{"num_hidden_layers": 10, "router_score": "sigmoid", "train_tokens": 312700000, "dataset": "wikipedia_en"}
Below are experts of layer 3 (counted from 0) of a mixture-of-experts language model. Rows are named router (the router's row for the expert), up (a neuron's input weights, with its number) and show model dimensions 80-159. Each number is 128 + 24 x the weight over its row's rms, rounded and kept within 0 to 255. Numbers have three digits each.
After each expert's rows: a language model's description of what the expert responds to. This comes from a sample of Wikipedia text that the model never trained on.

# expert 21
router:136114102070088125114143131153105126142150128126140157123144065113171073135086161101154099089137140153189144102085169099105140145109160127100148077124121144135163143075105173112119098152126160107111083131123125111184148099128125144161124132
up0:128110126128143109094137122166150143113125179146158158123129148129132108114119150122146114115134149140162177105139126101117103102111120150108141115085135145092155108143164090160130092150126144116147129117130095164106103101110157080174120104
up1:121144121097097115169125131133139182127159131131124124131130101145132124164091130141117144146153108109172092098108188077129138183103136096148108093076180179118120117157107137128095131145125138131133147114138168145112155135112114087132152154
up2:107075100112114141100144118130116132149117157111115113091141139099108148130135168132149113083138132137150159133147116110092125113117134125140122121125094166176134129164125153154123161132110107142111157113083132160115152109107171159145096116
up3:171147113127148174112140146147102104139108130108163139133193149154092118131148137093152123083151156141121149124121176114126123116105124165065146153112136107126143133102120126102109159114160132140141123127155141144160117179149152183104140132
up4:164140103135099140103098148132151162114109133159181162146173119153141127146093131171115141129143127119115140143156160119161154150149133115073120118102134145162122136113120131119089119180131146159130155138103143120076083132094130141105138136
up5:108144117102094159141123109126148155171120117130142128111135098106134118100100134108115134110136100102106146137124132098143127159124119161155145122128130141136165149111094130111117108088111123145108093100160127114136075109135110124164100112
up6:158142122074133139123168114123141113120126131121140115140137134126160116104119112146128123138126094162146147137138127155129141104186148155115157138129127097095161119118106145083102131175131137103121142125121067131159123122119122122120074097
up7:104094104120158169157147084116125115095155095155142101170163147124149118125112137110123110075124086153128167123095162119139109163093138137118117117141089104132151119107116137120157086126159090154079147116130168121126107091112093116117093129
up8:146134091137167153167110108156173171098144173157142135080127107138135094164128149098142115143107130155152103109166139133102157161128182091075127121133136109146111112140092131136120136141144153174110127118131129127088089111121119125129108132
up9:094144133180112119115140097119091121112175136112121118137109140134075099144110134147159111159137108120159168134160161072103110158135145169162129085138140118118111136142117127132095143095157145151163090141094097137126154109166097105130124132
up10:099133161129091128108149120132116127135147119188147157138134076149124143131171111160118109143133109156141158148072135092088159158114150153121095138147141163161160148136178147131120105137161157114130072156137104144146134130131105077114144113
up11:139140117109114108129170150108133130135099146097127181115155117131131082118097107138176157157188137145087124115152169166154191112144137157122157119149131142159146098087092137082144108133125159130110126095149151147135114119095190132191137161
up12:137132099160099085126092176117121151166127113165099118128114101130114097161120137120145131182126166152151108139096162124101150137103104110093110127145114106116173123108095154145086156124140120091126120129123111124138110109104162091119066111
up13:130118151133127137111088121135117092141099103146136120129164133174114117142108139137111107126109135110143089078141119168093149154091124134114144082130107144120192122149163194100144084114141125142076143121091160130071144160122096093109131135
up14:123134143134126181149133166129136119107132172086102143145125105119129095161156133121130102118109144152106111101136186104107125126107105095109144150153115135083092102140153122111143131135180129116156126131125161134122173144188137129147131136
up15:155106124104118095138125138112143042100121141135106107106134061147088143142140129114152115155101099106129118078100120106130131157082112130106103155155174113121106116147107163090126138129145120134101123160132144125166138094109098139113142140
up16:158140145120148146089136108156108152147112105064151123117133151107136125093180139137120133102122101126141127123134130150134120122141136098141135099138113149145138125133120135162143123098172144166106141132112183103132085115100140096148095127
up17:105110114117144132129102147118115123092160128164131131158117117128134127112077146081124137143133100104125125110125166137079129151119101095103133165087096122136164148076117111158136120145117112127115146120103129108187144133093114116106147174
up18:137145124116144139107092128165122154162131126146113140097183156130165101095100082115113099105110178129171160131133116152166150167132145123172087115121090178125101129118154121130149120163110128135111110141112141132179144161132129120140109125
up19:159152173125112081146099121133115118157139132150145155098099106095116120146095144139081122148122122154129111150153154154139101162164137149103149083125160127124123160087100153146129118120149185113150141145073117092166102163129104182100147104
up20:102111090134140131130092142114141110119128123113093153066123105103145114159139125134162132126085126146120098121074168107110125151125143102097133125115126130135117150100170106156160072135100094140140126147136098129127135102121136139125175128
up21:145105116105112099134118131134076186047121129093148081073153146083151115141117139149087105118137104117144152160130146155137110121159158131127116103094158149103147099119110136132103141154142144124106119157119129105128131104159101113122121097
up22:096119078099147144152113126081098097130123128156160146158162128167162119131134157133130096083127129129108091128133159153096147142104143118095103141123124117108146107117084122137150148134151142144095142096116130130146108082138139137130096110
up23:148086127137126148181157161105126164125112124133136154157099138054127130161115154140080071134111133141116111078087120106074146136138159116148097129159123138157123158105161145151130100127139141095121159153110114071140135132076105129145149141
up24:118090127115178146119124143120108132150138137167135108107102128132135141126125187143123089130116118128123110078127151094121148109102162095118100120132172131096134142112121145177090059114099157126120106134090133118150130135160140142191139127
up25:146141145147111133129139145128135169113121144150146155179098105135117104110099150108140126125164097112102112185152124157155137054154102081110147114136149121094135148099101113099155147147105135121101106135186128132168170132160120114086118122
What it handles: Middle and final pieces of foreign place and personal names and ordinal suffixes, such as Kazakh-st-ani, Deutsch-land, 21-st, -burg, -ić, often in lists.

# expert 10
router:089117109109151150144141131154118116105098111118111130139124110109124107125120134147116144106145119119131164148119111101130099173103110108114161057097164152127141096122146139129109151173156124129138164141131135141092181116091152149089113167
up0:157108124133135121158147127125146107153129127135083133133105118111129130143126150151126105116094165122126136129089165146157144202143099112123142081133149140144079138093114127114096183165118192117141137140169141129103157142127089131114088145
up1:120106110118158106170126141112115127129110128109129160131154124113119122152078107131138131119146147130103168128119143119118123140102105139104117106097141140150159148146161166154096130127136106156109126223111096127152122156149148110105152152
up2:112123119119138154166150141147145144114093101123121138138116112129093119103138172115109109120108133145088128117145144114124113091143152129129131093122153163123181157059140110124167148159156151146127110130135131148140103127097135122093098117
up3:142096135125125114116121152117150101108113143097178155142123114154160128161121168125132131152137146124136094049127092180100143136139124149144185102133148153148082130111114119136169159133150139150103117156106128140106148131111105127107117156
up4:124153139131192171096114162163132120137143157138121154143106142114116100155125144129098118140141179110149109121094101082166137141088121111097122093122116158123144143106164128135147116178116150099108123111118108171136137116075090117111112142
up5:127120113131140117144139119124132155108112132109102103127175142140168115093106150123138133111151095117153167056115091104146156110082095151099095143096142085147115120092159152140127158114130116143085137135075101122157119139090113161082075123
up6:152176132142110153115169131148112133131123141064178150138139134151114109110123089129151152166175103130142102102153120143143128131159135108159171107112111158149109130163126149136058100150123113150096148117148133117117100151104146173176166137
up7:088118101131102121136161120133120136134106101132131118176128141186150127136136155111111157140136138138082137131158100128150115124116128142159191131121173150101111105123114132109131162135137111153112166136093137135127114115091122135133116092
up8:173125117160090172123127118113103146129124122105114172111137130120099192127153154100119102123128134111177143112113109146129192107109079107148140122114113151134152143142145153123127117152101146115138102135124132103072184124103121118143118184
up9:129141097134122112115128117164124108114128126122119118137082158109162142125122166150125117099129135135148153133164120120161125159121117154139148111126116156144084143141140124116162113137111163107131150117136160146130129107128151114153124160
up10:099135123163127141136131129146144110155118145147141147143145112167066090173164166138147125150109130114180134138125099139130135126092131130092123135135147118136123142144080150113119103119161095143134132186107144105112157123095143092143112118
up11:069158139142080168139086119116130153086111129169140119149103103093114160143139139110151132121138108066110169127127102102094085154150130132168132098143161131130110091075107129086120165133159143115132131136140140069153164125137150101092135145
up12:115103116124149176136126102138152146092140158085097118114118116145110078138146159120110068149138146102063159087117137146161125127164083120115121090134127126107136130157142149127166120135136092158168111160100125139091143117092146103138127161
up13:174149122124133119118123099142154122144124161147178140168107150106109114152128137085122144119167120121151146133116151144086135142142123129145090098103161140129095131172132146126112122145100146134099130143148139149117151130118123160109119080
up14:140112135130138131074126111084134172113161106158113104134138115093122106133159116154091141136125119173112093119117113114119104148127109093105150111099120156140083130096152150118101126139120147134091107159153129148101170159111190143151117162
up15:156141162120142162112138127150145092133090108086117129155119106088101120168144132126110148116132146109108131145112124130187138142066138128144116126145168144144136154117132124146125140135102119107094140148142125141086125190111144169123106138
up16:099117156067115155152159114122118122127126145098139117127141150100133128111103131134162091112152138141142100142093115144156137086139114112112109118142142093125106087128103154126110105158151138101152134134114150076143167115117097146147145108
up17:135137086102125117131182116136164080132134111154137149119147094146095174113089109088116141119138128168119164135123129133095123150129098110129125148158146135118101152146149147166151135133138137162160063119151127151104155154151173095105170147
up18:119173104135119093122102147140153171069118170187157129121107128112151112119123134143139111113133142101106151078155142099148103131138111088129129120140139152116185127098104154100072155103133105108143127154091136117097129119095153117082061108
up19:139128121082161129183167092154146133136152096156137123114083132123133135139064116148111093136184125106108155133120153115165119121084142122105160109090133148120133148124101156120103175136118140131061108162104117125124152140133132133067085128
up20:137139130168103158132144128156140121102126131146102131131094081143115172125141104140106144128131134130134129152118139157089134180096183125135143106123144129066111097107117131136157121118138111092085118148154133126109174115128079134109114139
up21:144130148125163136128159157116099139155114140125119178160078106114097126202127127150138139148170093154112111132123196123146103154159131105132120138137098175140126126135107120113127128151176150092157117112114159094127122103135198092104142172
up22:121136121110176141116138123108119150115121122101142116110101104133150117164091146080095119090146160114090089127107143122122125144121150117098173132105127104161161136133170119121105134146141175159160099137125084143101130142138145103068100175
up23:155115092139129140132115203123171135119097108162149129101122126120125170097121151083087106114151114118113128107091131096124123112100093111136144122120142156124151112127135132143129147102129169169123125138123131164102160158112082127135110111
up24:115138129111116137156178120080162149099125146171149135132118107105100136104171130179087126121136153115147142091141124096129155094120110071122128086089147138130189082071099131142148124142145129117143133134092119162118158147162133103095109134
up25:132180088147122187118168126148125145127109120101094140130087171132110155117151114149141121154131143129125109128091137114152092148094119111160137146130159130124163180103177151102106150125138136144140110126164129164162184135127149133120133108
What it handles: Line breaks and table-row ends, conjunctions like and, also, while, and word pieces right after capital N such as N-ob-el, N-ing-bo.

# expert 29
router:125116098122102141105155139134101168101127137126130182145170095171141140140118104086137092123122133102165128135048150117148118157116127143112180118119136137150172087103140169136131119155145141143121163122137147094144142084162138151128068128
up0:155093083146121147144141179125113125153122105112124118125111120131133166170125100079111119081107147143134169118074127118134088122148128089162156157140153138131122103142113166127140163152123117176154123132109129158167064114118086106146123130
up1:121133118089118068153155079142150122105111125114115151113085110123156130166094100134131164093099160131134096159145115177123173095139118167158166128122129161142139130105173150138159136180156087128157165116137094101135135131124171131103087116
up2:110114082123146186127115122102129105109153105116150169104153112147108102112104111140101107150090161106162153147079137089072090140120126171076163095126114110134174118116117145114128086115124108103092144123101144107136164110092135153096174136
up3:169142139108104075132153117129085126160139136103119143168193160097118139093066121114088119106135124148146124126114134097201126099139125098131187156138082137138145101119124109101138174117110163124144140132136119143136131119127124165138101138
up4:122118108088065157125143139162125112118098171121119160107115173111132118129137105142130117145139141138109196135146143136130136136135147143134171126128088089162132143132103127113139069138146117145154122117146115111122139094114167156106141137
up5:102134110153102126104146118135139119089163087163096143098155096124109119112129175108139129136104097138120150147095151097091137172105110139146146087151102134166152144122130097100132094116098141088129109137109131113132130141162126102142110135
up6:123175157104148131092131128126140090084170087127105147186138121138136146169146138106143148114131131141122129127132138085120107160069109107159131105153119131144127131169151123107119134111140133079183133078144128128151179119173127132113138140
up7:156161133134089165141098128152142122086150096135172165138121108109123144124108104152111131156138173098168123148114107098107125153132095142144150117150137131127121098119117112055116132114138150143115163156118131112127098158135127087156104103
up8:138125113137164102091149131128120101139143133137141152186171112154122149145163125117109115084176132082123125116141131144113144119125129122124128130134113130142105142161139089126147126096087127122095115148160124154134076113144122162123116129
up9:148168085126143117089130142128149134139112123132140153123140141175097131172151076081119104083149114107136123152074102116170156128150112105141159144077136105133126120102138166110142131152120106180112112119134134121147134108101125138098110118
up10:164106118138114082131119147141146145109129101119164170143098080130130114123129158109122128130137129152091179121154095158151140116130100078117140125140133110107125095098091121129108153106142100120108162107158130139115104133135108133133120137
up11:104121161116090150160100142129132139107136126151125130104154121149095101137111118099151131083148119121105134108137151133147110147102103138120117109137115131109162053119117148137174143159126132152115069125110096094136162107145110100160147086
up12:112141133105130137157095107153163116134099146116162165154119095182112111131135147103136092132129127125126121116139169127161104175134129096098105184064123156143108116115154134119131110152170130142103111133121133160163169131089127131112129133
up13:107119103080114123094113126098112135080089153119146155142167093185131104161141102101124115150048106091133157092081158108090133136156133131118091117137135144125128155117119149103085142124129124119090160118122165141167109083109132125122092137
up14:139131112098087162124150156130112143128116110132130150142154141142130124102094114134098118158086149112125139107100107113124119135142141136149156146143155156135180138154137147104124125183172104133146118150130133137124161087134079172081094136
up15:090110159122132184132147120113128157154121154147087132120134082135133113077134154163144107124118109113153164141119127105091070144145129164107110131130150150099135120103162146119107120149119166125165111150113151111127160127087125107143126147
up16:090120123120126138150137158120113159106135086131157129109080131133125157112149105104188118087193165111102105147113142143089114109117150145105143102090138113130131138133133147083168153129113148131152127103126127138120163135168132104081125150
up17:126109128107111136088130102150146107162105128147115176136133134153091103134099142077125102194118129108166093108101091133159120159150123113088178154156106129172126120109157140104129124119109158169114188133062105140147114123145138109115161133
up18:152118132136140136123135172083108085103098100124118111103098092155153150126164169134116118114113104132137122099125106141126115113097147083173117096143150121111096110177099093092169119097123180195130129119138109088122133096129136149132140145
up19:114138174094116133162137154145085111140126130095132165107144107134158140123115112104139132116086085116105150118110139114121137114144128128126122133137100168097171083145100118141070157086104141132088167110141148159121128130139114117107095105
up20:111115106136102103099093133102097184122114118113079119126153145140166123160115135139146115130109114121155179165157140145148098102117089131155093160100139111104136103129126148084144133115119183103058127136089148111133140126146130104130120104
up21:129097086108120111155152141144137128154099173119134139121126129133151154091166156129158105126132132144098160120045096141072162119114137111132127143116116135101128127139161129114152124108136125101156141142163136095122146143129132148122100134
up22:134163140144109166127116149156119122125093114129116141136101097129119124165136179111134104074106155095133078156119144163161133178133131131113122160128130151141152118130151135142116133164150139133166134144139106120128139114137127095181120164
up23:131132107156108102127108153114070080129137114134109099122121148132095141102165147120107108135155099149119135083080121135145125130125105140135152099126110097178147050131112139113114085131128109147119175155131137123135112140166126130098118151
up24:123114104124131123157109124127118102112189102068114165123127159151106131109130127154114123152096148122079110149142144134118101084094145120120105127161096151177148143172138157107101195134142153128150101153127139115118071128153104114144140149
up25:164117121117117140131113099111105127126115091159111167120117128159137200172133111157117119112130137100115162145116155138119162171134139127119148153129127108114136133118121130149172121173146123116151147153192080158129100166107090150101073153
What it handles: Inner syllables of long words, often chemical, drug or species names, such as amitript'yl'ine, Goalt'end'ers, Cinc'inn'ati, plus the preposition in/during.

# expert 11
router:115131116139159124137144086132091113123092157118153113155111112112140114126101099131115122095127140135154159164101124083101087172114187097109160097123128143106168071136111171150141089147114133152102135158085118108143117128139107101149100150
up6:151150170080142113134130128122103144097133111127119114136075168150124083149110044148089169116155125149176110156136123131105158144112173134106150118135118147135109120117146139121128097117117173112130154127094119121143117102125116138137143119
up7:129132109107125119131149141117174138079156133127118154105137101146154116127131131140130099126082149111140113173139118122116101150089138132103108096098195156130123113082126177111104114132142097133123118113111151154106145099161087111120105100
up8:136160089148125093172110096138079136085127129109127139151140129163162140163142110135130116162125116139167151147098146114151124129121178151104123130122152093174118100150114154097093117097130116159110145100181104153119124104158145117150139113
up9:122153161113121104125139114088126100123124146151123148143143124122140135158144135153130117156158126153117111117142129131128153195128122149147157104085146140120129116124120180140086131165110079123081128164110153082128084145152113152134153171
up10:116143145148147160129130146101075090178102152117107141148126102122156126153130106130107129131134116121161144136138120146144129167197121128093182124101162132146151111144150149132137104123124171118150135102130160133108068109165088109112136119
up11:127135116163131162142107076115100124158143128162149123126163118152127117080104123068165112114157126106111182083137087142094110134135151112172115123127142135113148098137109148149089104116119143080135118143123166122135130186111134110125072141
up12:096192134148144125111137112133129198098132123127109165128125095129143063107100115105166090125137201131120157160105119118084134134154152140098084132152141120130134176104130107123114102112098119104146139121104125095123118148104106110131119123
up13:164138134152140122143131146155154099132128114166103138178102107078134101134128106121085166083155127121134126171130160124153141142104108095149102124109161137123138133150164105123144146092139149093113096147131145176075137133122149125106111122
up14:169171153128126114150125104167119140132134119149152109157075159148085126128143101139185123074163131119089158149145097128125155127133166066109123094109133136089182118092130157167141128135170163154133154139134117113160125092084143145148164156
up15:096122125088167109137107095141129128121149123147111113175110124120174129128099126164155100116150160135141162158140200101094177152145127143087112154089107139113126108125101147149082087140097103109125089134117142117173132143105148136124128132
up16:110102087132154123090157105158115092117121115124114156134108137117136092105119130110097109113156152105143144109139142117133146168131105086092118158116104135116125102077101156102118137117172148113105136114146074125115127129188153151123111187
up17:123092117101139166101148138175130124113128151166156131138080085145109113129114112129114141068124133121134150106090136089064129131091110132115137157114104151121128077121076169096118102181144180116105126164126087160116137139127122126145148104
up18:131106121103142107111138120136184124094138158069154156117123116167103120107105131100117126126130112115071125149060137145149132130138186120154127132141144164123141114111192145153119108132144139118132138135127126114177165099090119114133123148
up19:168129095132123095141154121089151137141141108088123108110089147099149127132115126140133114133136121103085127100128121145185102085141107100133146115086153200142112107129121153091160111178143131188121130142162136115093123142107100131134165145
up20:102133116105126139154151109138102140106094123117096113120135125132079150123171096107085146150085133098144143152110101140111179140119134100127175130167159084141106097131159166140125130114153119124167120124133085117131099141138126124144141100
up21:130160136208125125136140103129154152144130133109119143174109167111085112139146089116139107109121148102096119089107114098164105160101141162119117067115122103137145112156142162148107133118110158153134136142118106166086119133133094150118176079
up22:113146136120120128124110143108145112156147162120145149120126108116122108094146104124123108197091121145100155168175092104114163132127133111150158122142135115086120171152106130132096103120131159092112136151080115130106145168125102111126052110
up23:086120104083151149150141140125078118099108143129137134139133129075122136113133113129104073124158109143131129131125179124116081135100114146131102117114141135148140118179097139123106160134130154132118128158153154095163118121171147117124131153
up24:118152151100131124153147094168126114137118119099103137135174137091106162159138117133097104158122095087161168126158093131128111163156102134110140103117131130125127118120074104144143118155087124134099092115119143133121135162191120112119124146
up25:138162118091118113134093099160136141127130155118154099154133128122100161115176125113130102116165154115136126143140113161129081145120117083152149092121093142132122080144093140123114131132140134134135134120145081146142126117148097106168110103
up26:138145094130122123172168111150138120190112187124075124149140166131140111106163103116116146131141165153161155135109125102154151136179131161170146132110146129118137128116108135105169122132137151136100095124103072124148126087117099119087099114
up27:138127151130162169121158155097120109137134165108121098135139145145127154150124120121133152108151143143125158151146126098098129141118101078143116123107125131113107159115134166128138143160161126121157114122157117086145142114165110091106123112
up28:110085148093163120127139113155104173135109179118134167131125120114142126147112108114121146116106137118127157117147142161136140160121161092133112075150154161111112145086136100132106121129122105109137119118129136104075152145116085114172114125
up29:068119116096143110136150170106124136110148157171075152149106151112114116139162155104138159098133130176118124116108152119136165156146154130125090168112183154118144150125162147164145079145104143132144151145107123078174162104107097132090118134
up30:112137146131114117114132107138099116124155121130118152164165126141141119102163149138098144138140122118101178140164154099138107138183133138100120112121146134110150103145120140179154138138122151123179132165096169106144109102102124109140116145
up31:115129169174149132140106169114111150175137156150130133140100132146136129160111114094106143101108158108104109099110133136116136158121119100133126125106142103160085163121055143139131150104128143112164141145146133160115132118164083099147088189
What it handles: Conjunctions, auxiliaries and punctuation joining clauses, such as while, would, is, commas, table row ends, plus apostrophes inside Arabic names like Sa'id.

# expert 28
router:116103114130155117142169069145116129137109161088119159111089122131121141153112128112093120109135136158150137100108131130144129159125099109145141119103129147164150165155186165127104118129164127091148135149130098118064095140152126128147090147
up0:124124099122127142118137086121113140113105118138086133144095122202091117147137133110099115095122145146128139139084125107104136112136127097114130135127157135134145113134097183175114154146145146132127122094116119110156102111087104117128117104
up1:107125107136154105148141087160135114180153120091093124168105149139163101170133128145092108166154178155139122083145120131124138101123148089106176117121107136105130144152138090144145175138147115110130143131092126108086144091114129127160150135
up2:116128130129123117134120091125149146142120147143097158126143162140169112158104149125106111136135141139149085134123116117129143167137123161116153138119097106166107194103166127084112108111159171159085131151125118095120141167151110112131161150
up3:119118122110103112154171113104119125117162129156123137108173098108109125134189131097116151108147147159121133093153141103125140140160154138148143133092104140105123134078108153146108163128163120156116110136113116125096125102104140116151081179
up4:158154123137109139125155132164139088135090157132160164150127171158144142113125143094119136127156142157126089121103135194115109086128125115092188123122117143146127101118171153110133115123129158153136092174101173106093156150090091131115116118
up5:131107111140142123122167104114109134105129149130179141133127113122137122114149122096117118178095160165116139109144140161146132141105124165140102119067110171150171104103175091107089095110155146121130107131178114132111146109135161133160118140
up6:149157111121164134149144153138099130137109146161155111085117117163153128118130152159132159159102131154119144132125132103148092095114163112085139130106143141174105106126121143133126119115168131172140151108165155142155149101111189134106118130
up7:119146139137133113103162100192119136079122120129139133153115100144122153112151090123123101139150117121130099136085145090127145127145125141111136143134119087129100136111144153144141154109161137139098103134147137165148140130130124127109106131
up8:114119132139130113118163105095106088149104128081151135109119124107102141140109105176144133130085121164129131153130168121124128149151118108066136119129087133122103135073153102113174159152150155110095151130133080105109120154176128099115122160
up9:128142121088157154125141136162103121146102123117121123131089153122158141120076127133137142128142156103131136131160149100113113135104149118090141114129142105129106112084136157116107148136166146153096105167122140113143171130125126150152149132
up10:155108091081125117154148152153114123104102143139136100110140116135138096147142177089103185162122114139132133131126160112110144108153114120112116136127116174110111148112151174074140108142105094136089132118127136117127092135145124158142149102
up11:123095105134082113145133117119065168139127137110133114104142121114152148126139110098141115124154160184123128165157099158138118089115129122117133132137103132086155107148160143118124106165118152161066130110125176147092133156124143096129163130
up12:161092102135162165135120138149107167109108116089117132105139141149137117154168101130133122126120109175103140112136144128171133100134127144136152118087149113133146104123117161138144119139136178132094132127087113155116067132127144139130114122
up13:089116132113132123084110104100085106096107130163132104106175140120090155171078093092118123104120115080114115080103145151126117182127167168111149117128149102140172132138161168121125087113151087114150134125145133101133111132100130149159153181
up14:135144099104123122183135111108102074124135137106088140169124128175158118142133096142131130118119151146122120122139114117118153105177173125131120104110119152154058147144118127103136101139098114158121115153139088180090095102147117164164141156
up15:122107112129134135114099123149092099130110094130137173101099140146157129136131147084125120124101117081141161092135119117138147108138070127159152147089144147160132091133134121136111119147143106121106114113129172110125139129115158119117113153
up16:088091121166114117140120103158087119110154135174128154090179117135154128148135119122133127113107160151128175128161081116162119142140180122152084111149114116175114128144177146114157136144141113113111085156157141107127141126106152134130094122
up17:159112133074096110149149174171138167099128118128113122116126137094107183131116133120179137116131137180122152111165154126153095128114109160150124119071122100126138068127119151120132139154171146120080151135149138147078140148147127120114141107
up18:126130110150110119094150147138108128128103153116123136180118128117119145148143119111138123054153137119189106135121102144149133156100118138144123129120132146141099117164117157113100164149137134075170129152141109167127112168117142073143101181
up19:147123131173152109124125120168108131195139128140131094127129119108081128115102154092144122131134099122109150132130122149168143132127153156104133131115149135167099157172108158151141093134148135116146149166122147105104135113152106146180106085
up20:131096113113082121139131128094131118150133118114120166123150153106163097120130086137112118125113120165077153122122159156135182147106118114117136074130125131104128092125137102160147144138137114129135130110163099149098179119114110121144089136
up21:137120122137098148103135110126129129154150120096095155072105158101147148115095107126147142128098131102119193121092152135144139148131104134089151082103131168124108131094180093108186131132165146124124151126109129092097120129158127124147110128
up22:120122128108117109123125129122103123063151133104158159168133132131110157137154076116121157124146137133096148116114117126105151157114107097182156108170116111121152153124131154110093117100096104103151139105125126065139108109122095155150087111
up23:126128120091096143113097108117117146140084140123100178128094120149093147124142136084139137095119128149131101111075102151133097096118137153119127112133148117124144105154148107112091138103128138142105141129128104114108129135127116119150100124
up24:148162097145123122133115095133120134114083167140100168137162120109145158173137058122122134096129130147153125138154170107154127132100082121134134123157096088184146140120145128165072106148138147113156107098123145107117105091129118129150098096
up25:108124133151150116091129113141089149113122131124109122163114115136099139107157135128152105160180127121137083123147121131061164134129139093128123126119139144160165135081165118151131105142136116133158094178142163154104123112145115118123155106
What it handles: Middle syllables inside common English and Latin-derived words, as in acc-um-ulate, est-e-emed, rem-od-eled, Ec-u-ador.

# expert 1
router:131133124067147147151165106138100141173146098085102134119125125133154115142110114079148152120146126119140113126121114114098068165099154093054163093111161107134144094132088153121100167167156170121121113135132124126102122135157120178144108150
up6:112112074110122085126049082109085118137111102102105129142147143161110099128124126125143133141115157108138173124122119102129114134161147145099103136131135091146153111156139141118140108135159128091159144121161113137152176145169138122130130127
up7:100128121123081114145138132112108162118174148088109140123106141081173138107121150160154106153126147142129162155072108122129114097126092094106123129117164118152136106121166154115098103106111138121135113128138143149129120145131115150121154142
up8:100149132132138171105135155128134160104113111086152104081116157134150159127132120112144107124120141097147100097219110099134176195116139131118154114106114126149106136169126123170125132116135150143109131137101103123106134155110137147102132096
up9:145119117102164152087092137101096150150098114123161150119080148137140134158096128150114144082098091160196171137162107116090144165111096123089104121137140190121135140134114151143140129143149122130146121103157117119127077146150159114147151134
up10:101153149128128140097139074191099150136139133093113115104143136078136111120129122099145141123162121127146133073133132111104131105126132135098095130123099111090079114132082159108133138118123105116120124129146146137076129143148150148107106178
up11:122118142098143136116110161169135130125090180108139113149140128118096125138170124123150126113132117113119130146120104106112128116142130105113097138129178101116149087106136154146120167139136135129137162157091128110152158114134130150104184140
up12:128113136123151117135111133172165108133109178104126091148137115161184156119114099103139115182129148068159147110119148113120121131098158101142141108112128197160121105134099156140136120141118097123142125075114146145146157111115136125091148120
up13:078149150110096115141123093141116142135148130115117166095137107121130138145111132133173109186151146146162145151130144150161124136114096103092120155106111088126136106108139136132155126139121093154135122132165110140133105126142156135161138140
up14:099119098133123146156144093126124095176157158103163184132158131119134137075149062132146144171163164155130158122077103087171065148132123131156121172115109076133111114112111141154146118121135115167122118124130104164107120125102137132102108127
up15:107166135175152120165126130150132138119145127131140104140141087136164121145104083097122107123096142101121101124129114150141141154147111158109109109132105165161155121126152124163119112145104117110128105134086113088117159138130126111131127129
up16:119125156055142088145127096143081137142112113146149166148106133137128114112174097090149127079125150156102111101130114154134136088135154103096114079163125153130104100084100115156113137137149144130134125137111104140089135154136143133136147133
up17:100183163119096131164144161100128140185124164097107115087168124129114143158113123120159123134132175107107165118127144130126155120106167113208138095159139133096156097102122134147125129130144118110113107137119144141093127136128093150128127130
up18:127114122131150133114133103125118148134123096165083106146132134117170135119126105167141106083130144172129118154137143162082099118134127100123120110119119139143137070139116096098106143124098152150118120134153161123123121110127098169124095114
up19:138172125137147130159120130132169127080145128155098155134109102131128130153091134137148118103162128114121177114118105091130124150101149098115105086109141175092112133129125105154117114135097110108095122105126095165109108147155131150115135104
up20:100111136150117154168163086111109167139141172109159153093145120091150164145136154153162116114131143154087168110186137105163084146113133115139128124123180127152093157142106119101140139128162087132158100139123107104137137114120112173106136139
up21:123143113124105116148127166121102103143129069118166120138157091170146124128175123074137124159150171097163088126107146124129109114152143137119186140115142096147141120151092137142103104142140163142109166118126148117119128157115155145126128107
up22:179115138150123163118117086142113087141133145117140127084130085138142141112105137101147123144156151120101119095141124121131109099094107107101147146142127146113127118141128121146115199144125143137092142138151122130105143117124073139141131142
up23:116137133079111149146168120138137152117143127138175127114155099154109125141131158107126103159100136128089151150105159160144148142138170125098122117108126151124112086099114128138095128128107138144137127097111125057127135114126125134146125093
up24:144132105091140137114118136161143116159110112117143165172104107117139130136116179140077093097171130143122131132123160113090160160090139130104138076140131151108131117123124126125133118135158110104098079150133105122139134131193128139123113124
up25:132131096096124146173133089157146126163115161110171137105108123122137117132121119140157151086119113126129157082138111127162098147152132125126143143103110103104085114119093158076125179175129134183107124096164118129142132129145140127110169131
up26:146161129146101093132167123117147112152151147109100141131174164156045159138129141133110156171114132124117174150114128085168094144088148090133107120125145126149128125146175120096122153147102131151143153127109124131136071096169115104166108173
up27:169118147112124149142137116120115125136120156137121150073125161117100121097144098101114091117113119102133107169138125124160170175099106098116118130136155111095145132096145112145110162145120167151151094107131141132105162117157090097151092129
up28:121164119090123119141176140148140118128097145123089089167105106195148171111150115147128136148184077116145129134113096116109123122190120131130106110135159155158117105124133163123108098142125108111154124149164139109101131091130142117158120114
up29:129160186113119153147155109118120138151111110095128123118118154108117122136121128061119150123097141127158160118130121112166147170149106137100158149127107159157107124104121131123129124163144170132104114127149094107102089154137160119123148143
up30:118142140138104144134131127097114108078154075116149160125141128164125108134144149114121158096126142129133133159109143105119124097125074101130133152075151169151116148162084124102121133147164138140153137135187101120164104115142071103125150127
up31:070125143125145163179139092117147116143142160101113143133147149174092126092115120116119140154151154092110092141129147183137062138092127126133131120121135112119160117118102144135112103106136179123141135145117077150155118147128102148129120093
What it handles: Forms of be and have such as was, is, been, became after a subject or relative pronoun; also the piece after d in dated, dating.